config.toml
n_layer = 17
d_model = 128
d_expert = 64
router_score = "softmax"
balance_loss = 0.00208
balance_bias = false
init_std_router = 0.00727
norm = "layernorm"
norm_eps = 1e-06
optimizer = "muon_variant"
seq_len = 1024
Below are experts of layer 4 (counted from 0) of a mixture-of-experts language model. Rows are named router (the router's row for the expert), up (a neuron's input weights, with its number) and show model dimensions 0-127. Each number is 128 + 24 x the weight over its row's rms, rounded and kept within 0 to 255.
After each expert's rows: "mostly gets" lists some tokens that are sent to it at least half of the time; "gets" lists some tokens that make up at least twice as much of what it gets as of all text. This comes from a sample of Wikipedia text that the model never trained on. Tokens count by the router's weight.

# expert 2
router [120 127 111 125 140 171 159 118 115 115 142 128 126 152 129 157 127 112 117 106 127 124 167  84 121 101 114 156 161 124  75 109 109 154 169 148 127 163 106  97 129 131 152 124 113 149 114 116 130 126  90 163 153 109 103 139 115  87 106 141 116 124 127 134 157 146 136 113 172 145 165 112 120 130 122 151 153 115 119 123 153 105 149  60  70 123 125 138 150 149 159 118 121 125 129 136 145 120  92 130  86 176 135 166  83 108 114 138  98 135 127 144  87 136 101 124  85 173 186 120 115 113 122 113 126 177 116 104]
up0 [157 142 146  97  50 132 129 154  88 114 126 182 182 149 103  96 120 118 141 129 106 139 113 117 107  96 143 128 157 116  85 100 111 126 112 149 137 137 173 144 122 116 114 113  92 147 174 121 135 137  94 136 186 120 102 146  95 189 107 147 131 138 117 110 144  95 124 159 132 130 143 109 130 141 103  95 168 116 127 103 143 152 147 112 113 125 128 120 149 185 123 150 146 137 109 133 143 163 112 160 129 110 115 159 125 161 152 102  95 129 166 129 124 148 127 125 112 103 149 120 132 120 149 125  93 133  96  97]
mostly gets: ":", " is", ")", " as", "),", ") |"
gets: ":", ")", ",", " is", "r", " as"

# expert 1
router [120 119 148 124 139 155 126 134 126 130 110 129 148 139 110 130 140 148 122  96 204 150 130 131 133 113 128 144 124 157 133 109 136  91 135 116 121 117  97 128 117 159 106 183 141 114 108 135 113 125 151 117 122 162 144 135  69 105 147 152 160 167 165 111 145 130 107 114 107 124  95  93 168 126  71 147 148 136  99 170 115 144  91 155 150 105 106 125 105  93 142 132 115 140 137 115 132 142 141 119 137 127 153  89  83 162 104 165  89 121 149 161 105 159 127 118  70 130 110  95 138 145 124 106 161  82  89 119]
up0 [171 115 102 123 184 162  48 115 147 124 120  97 171 137 128  78 114 121 148  98 109 157 152 129 132 121 109  98  96 115 110 113 118 151 168 137 115 125 111 130 148  94  90 142 126 101 162 125 111 135 139 123 147 172 128 119  89 158 132 121 137 122 111  91 140 129 130 143  96 129 104 112 149 128 101 131 126 128 119 178 150 155 124 129 156 129 163 134 143 161 146 145 115 122  95 101 119 117 157 130 170 118 139 101 134 119 144 183  84 150 112 125  88 138 108 140  98 171 119  92 141 122 128 144 155  97 121 165]
mostly gets: "ol", "H", "w", "h", "ot", "od"
gets: "h", "on", "ol", "w", "ot", "y"

# expert 9
router [132 102 123 126 141 151 111 116 117 137 119 153 173 125  98 112 130 124 115 130 132 147 138 128  84 102 112 156 170 119 124 149 125 159  99 163 173 148 170 165 131  97  94 137 168 105 106 131 148 133 132 136 133 100 159 187 127 167  88 102 173 172 106 106 125 156 119 124  73 132 146 163 100 108 123 123 133 166 150 104 117 132 150 117  63 163  95 136 155 141  79 103 161 138 167 162 125 118 110 142 136 107 119 122  99 134 122 155 114 143 113 125 115 134 139 148 127 103 124 163 105 123 115 120 137  89 134 116]
up7 [167 136 120 107 113 136 102  97 117 127 135 127 166 166 101 148 156 113 168 116 148 146 127 140 112 135 120 100 111 115 149 150 126 134 152 143  87 141 109 131 138 145 142  85 126 113  85 154 107 126 158 153 156  96 127  74 123 139 128 118 170 117 150 116 117 161 147 141 133  95 144  99 134 121 133  85 103 132  90 100 127 201 128 170 135 113 114 108 176  79 100 115 142 158 113 141 117 113 168 168 149  93 132 100 123 130 138 112 124 117 158 144 109 121 143  78 147  99 119 115 150 133 134  99 112 106 178 101]
mostly gets: " | ", " |", "|", " |  |", "==", "==="
gets: " | ", " |", " |  |", "|", "==", ") | "

# expert 3
router [123 119 131 169 167 130 131 121 161 188 113 153  91 111 157 142 125 132 176 133  97 121 129  90 122 147 129  95 140 149 132 139 153 112  90 146 124 146 120 163 110  68 151  95 107 106 135 124 124 108 127 130 123 161 131 145 160 100 121 132  93 103 135 120 141 146 103 158 169 149  63 101 133 100  93 113 134 169 139 150 109 102  76  96 138 133 139 156 139 166 108 104 162 136 126 131 140 125 133 123 103 114 124 122 108 192 143 110 108 132 144 126 104 130 119  96 156 157 158 160 109 111 156 139  89 115 137 113]
up0 [108 150 112 123 116 104 112 123 157 116 106 165 137 147  81 100 138 152 119 147 107 132 146 133 136 149 150 115 106 113 118 137 136 159  79 127 139 116 122 102 132  87 163 144 152 113 121 115  99 110 116 150 143  94 133 132 155 161 152 157 114 108  83 127 113 153 109 132 151 156 108 102 105 122 154  78 128 125 131  83  81 116 120 149 154 167 108 195 100 124 154 122 121 125 147 161 130 130 164 106 119 131 133 124 129 145 101 137 142 135 112  74 127 125  42 145 128 116 116 140 158 135  92 151 185 139 117 146]
mostly gets: " M", " T", " L", " R", " s", " H"
gets: " B", " S", " M", " C", " D", " L"

# expert 7
router [103 159 114 123 124 122 167 146  75 108 132 100 118 140 164 135 127 114 112 147 121 147 180 129  80 117 135 118 111 135 120 106  82 107 112 165  94 123 138 146 131 158 112 123 146 132 101 136  97  83 147  98 133 138 120  75 155 162 133 194 119 172 133 118 128 123 150 137 141 121 126 146 146 154 158 123 137 152 115 161  95 101 128 139 136  86 116 139 171 131 184 122 169 101 144 131 126 137 114 136 102 144  89 162 146 127 191 102 144 141 118 126  86 126 109 140 124 106 143 150 146 150 100 143 145 166 122 114]
up0 [104 127  84  73 118 150 140 119 134 103 133 129 101 128 112 167 135 141 184 116 140  94 132 132 120 117 123 142 124 154 122 136 124 170 118 116 130 135 154 128 142 152 140 111 160 101 100 111 133 160  75 147 121  84 165 118 124 154  95 145 150 106 108 179 128 163 108 100 120 109 119 134 154 150 113 103 146 105 172 135 127 127 155  96 101 113 102 163 116 112  86 113 109 105 136  82 117 155 146 162  95 129  96 152 146 130 159 155 144 114 103 124 138  60 123 121 165 100 177 143 131 148 130 140 126  94 134 148]
mostly gets: ".", ", and", ", the", "\"", " he", " that"
gets: ".", " and", ", and", "'s", "\"", " that"

# expert 15
router [144 151 113 133  87 137 180 117 138 104 150 120 140 125 147 118 142 140  84 131 135 127 115 146 135  97 139 126 116 148 172 119 127 124 150 123  89  98 125 112 142 151 137 150 113 154  96 135 174 180 144 102 136 125 143 104 138 128 165  97 165  99 125 100 139 141 135 153 114 135 156 157 137 173 123  81 109 107 119  84  97  85 132 127 125 131 112 124 110 106 125 149 210 130 130 116 109 136  95 129 137 145 110 128 136 129 177  88 131 119  97 127 112  81 164 107 169 136  85 109 152 106 148  81 104 126 137 114]
up0 [144 146 142 121 138 159 123 152 146 103 153 141 135 135 108 128 113 116 112 126 116 148 160 158 134 156 193 171 146 115 103 129 138 150 114 146 152 121  70 111 130 153 133 134 118 131 141 107 153  97 181  88 141 121  84  80 119 129 106 131 110 138 125 153  80 161 125 150  87 152 175 114 120 104 116  99 111 111 111 152  80 102 128 108 130 132 126 142 131 134 124 126 189 134 107 136 119  97  81 153 113 112  90 125 136 188 171 101 121 113 135 114 130 157 143 136 137 162 135  97 162 137 144 120 125 148 116  88]
mostly gets: ").", " family", "ing.", "es.", " there", " where"
gets: ".", "\n\n", "The", " The", "s.", "is"

# expert 12
router [136 156 156 115  90  73 121 137 163 162 143 107 111 130 134  93 122 114 129 109 128 104 106 115 136 113 121 162  77 132 102 127 143 137 164  93 130 138 159  75 117 152 151 136 131 129 143 136 106  89 168 125 132 115 133 113 125 164 136 155 129 143 152 106 107 133 135 134 184  99 125 110 104 135 204 107 136 100 165 145 140 191 134  97 110 118 130  99 108  91 117 123 173 120  96 106 138  90 115 149 105 103 113 171 159 107 107 119 135 126 135 128 142 144 167 150 138  88 128 146 158 121 141 131 146 154 135 135]
up0 [113 121  91 158 111 109 134 164  78 126  98 190 143 160 138 119 152 150 141 100 128 180 135 100 126 108  97 166 109 138 112 163 110 131 118 127 123 144 157 156 124 132 133 132 133 113 134 117 111 118 124 158 160 109 127 125 156 149 122 105 156 127 116 124  84 157 116 104 128 127 125 125 150 106 168  94 148 111 173 164 149 160 100 137 133 123 106 108 142  92 143 138 109  99  69 116 132 114 141 162  63 123 129 130 148 133 117 118 100  80 162  96  91 192 126 131 111 149 140 100 158 117 144 125 115 124 117 113]
mostly gets: "ian", "ist", " American", "ent", "ard", " played"
gets: "ing", "er", "ian", "ent", "ist", "ic"

# expert 0
router [152  91 185  80 127 159 147 173  93 101  60 128 127 152 163 127  99 137 133 171 120 139 138 134 102 140 112 114 168 119 103 125 137 121 133 109 112 133 110 143 109 103  97 121 176  99 145 144  97 167 129 129 145 116 167 163 124 139 128 139 121 130 157 126 114 167 138 117  95 118 140 117 131 141 119 117 122 128 107 117 137 149 144 132 177 134 134 142  92 131 119 131 109 105  99 107 106 157 123 155 118 132 172 163 102 124 107 161 114 126 120  84 149 142 133  99 155 139 163  69 143 130 115 106 103 128  98 187]
up7 [113 158 117 187 117 109 132 113 108 116 133 146 126  98  86 130 190 150  78 117 100 149 129 119 136 159 121 129 117 130 112 102 156 137  96 143 119 148 161 143 122 148 110 140 144 136 109 145 153 146 154 131 119 113 133 134 123  93 159 118  89  53 132 141  88 153 116 206 164 111 134 135 165 140 105 105 113 160 115 112 122  93 129 137 117 122 172 139 146 111 121 116 103 143 111 140 135 129 105 129 120  80 160 165 135 115 103 158 167 151 129 158 128  82 157 100 120 159 117 104 121 125  98 112 127 127 133 120]
mostly gets: "2", "12", "10", "1", "15", "13"
gets: "1", "2", "3", "0", "4", "5"

# expert 6
router [119  91  84 159 123 185 102 105 116 124 103 174 215 119 171 160 150  99 125 106 131  96 120 158 129 126 139  70 139  86 140 151 135 146 116 158 134 107 141 124 123 128 120 147 156  89 107 151 138 103 131 125 113 156 118 139 137 123 172 142  87  65 128 141 124 104 149 117 119 165 111 120  90 101 104 186 156 144 128 148 141 114 119 108 129 126 120 132 141 119 145 142 122 123 130 146 116  96 119 112 176 133 162 102 148 132 139 103 129 142 138  80 138 138  93 111 134 105 150 142 140 136 110 137 131 111 134 138]
up7 [ 77  97  75 139 140 155  89 169  69 124 105 122 124 130  99 136 123 149 157 152 112 126 124 146 146 164 128 109 106 162 106 112 107 135 104 149 108 127 139 174 119 150 160 110 116  90 159 121 175 130 130 127  77 123 115  86 127  91 158 155 108 137 159 150 150 147 154 119 115 116 144 163 129 131 135 111 158 117 145 172 113 152 124 117 106 112 138  69  97 130 139 145 127 112 118 105 116  94 178 120 112 122 126 134 177  83 117 129 153 130 140 166 100 115 107 147 166 136 131 144 119 144 120 137 113 132 166 132]
mostly gets: "\n", "-", "–", "|", "| ", "- "
gets: "\n", "-", "\n\n", "–", "| ", "- "

# expert 10
router [132 122 106 112 127 127 138 132 121 135 162 120 133 106 115  89 131 150 119 164  86  79 163 157 131 123 137 132 109 126 102 127 142 147 132 112 148 116 144 131  79  94 161  71  82 149 153 109 103  80 123 131 137  66 143 124 128 135 157 107 142 129 116 160 100 130 148 121 136 111 168 127 124 186 177 122 112 126 105 155 168 157 172 146 104 143  95  81 150 144 139 126  74 120 116 119 158 106 145 144  97 100 115 133 143 102 164 113 143 111 136 104 137 121 143 145 106 126  95 120 111 141 165 106 112 146 148 159]
up0 [107 126 100 109 123 125 125 143 141 114  68 154 126 148 128 144 114 133 158 187 125 168 142 144 175 125 138 150 135 138  74 127 145 132 145 137  83 103 128  83 126 113  82 106 138 142 150 157 151 144 124 142 114  88 128 130 113 114 110 116 118 121 136  88 175  89 140 126 159 110 136 116 122 141 103 110 145  81 152 135 118 148 158 146 106 133  99  78 113 173 112  98 125 129 140 103 111 145 122 123 144 125  96 122 117 140 166 165 176 117 110 106 179 106 134 149 146 134 139 113  81 142  89  87 125 118 133 157]
mostly gets: "ical", "ed by", " other", "ated", "ically", "ed in"
gets: ",", " of", " and", " of the", "ed", " in"

# expert 11
router [121 120 165 189 141 151  80 143 116 120 110  99 125  89 106 136 131 105 164 123  58 112 107 135 181 175  95 140 129 129 128 142 105 156 149 136 146 114 136 115 173 139 133 136 139 133 155 124 135 100 106 131 153 154  85  90 151 109  92 118 140 178 134 111 122 110 184 113  97 150 109  96 123 105 101 125 100 145 169 107 149 138 162 151 119 158 122 114 176 107 151 151  89 130 142 128  88  94  93 128 124 140 124 148 131 119 140 145 158 116 146 145 153 111 111 126 129  98 148 131  98 118 127 111 137 105 128 126]
up0 [158 131  91 156 145 145 124 119 155 139 116  56 135 108 145 148  96 108 152 110 111 129 134 110 118 198 128 142 107 152  91 130 105 109 154 133 142 155 178 162 166 128 153 137 122 118 159 136 152 139 136 107 132 186  79 144 141 137  96 137 145 168 129 127  98 120 151 110 145 129 144 108 128  93 115 141 125 157 115 143 110 145 119 173 118 141 114  54 147 109 117 124 161 129 133 124  76 101 109 167 110  88 169 141 127 139 100 140 115 127 140 134 115 136 117  88 107 115 152 133 118 122 124 136 154  97 143 116]
mostly gets: "or", "v", "f", " Z", "g", "b"
gets: "or", "ar", "ed", "g", "b", "f"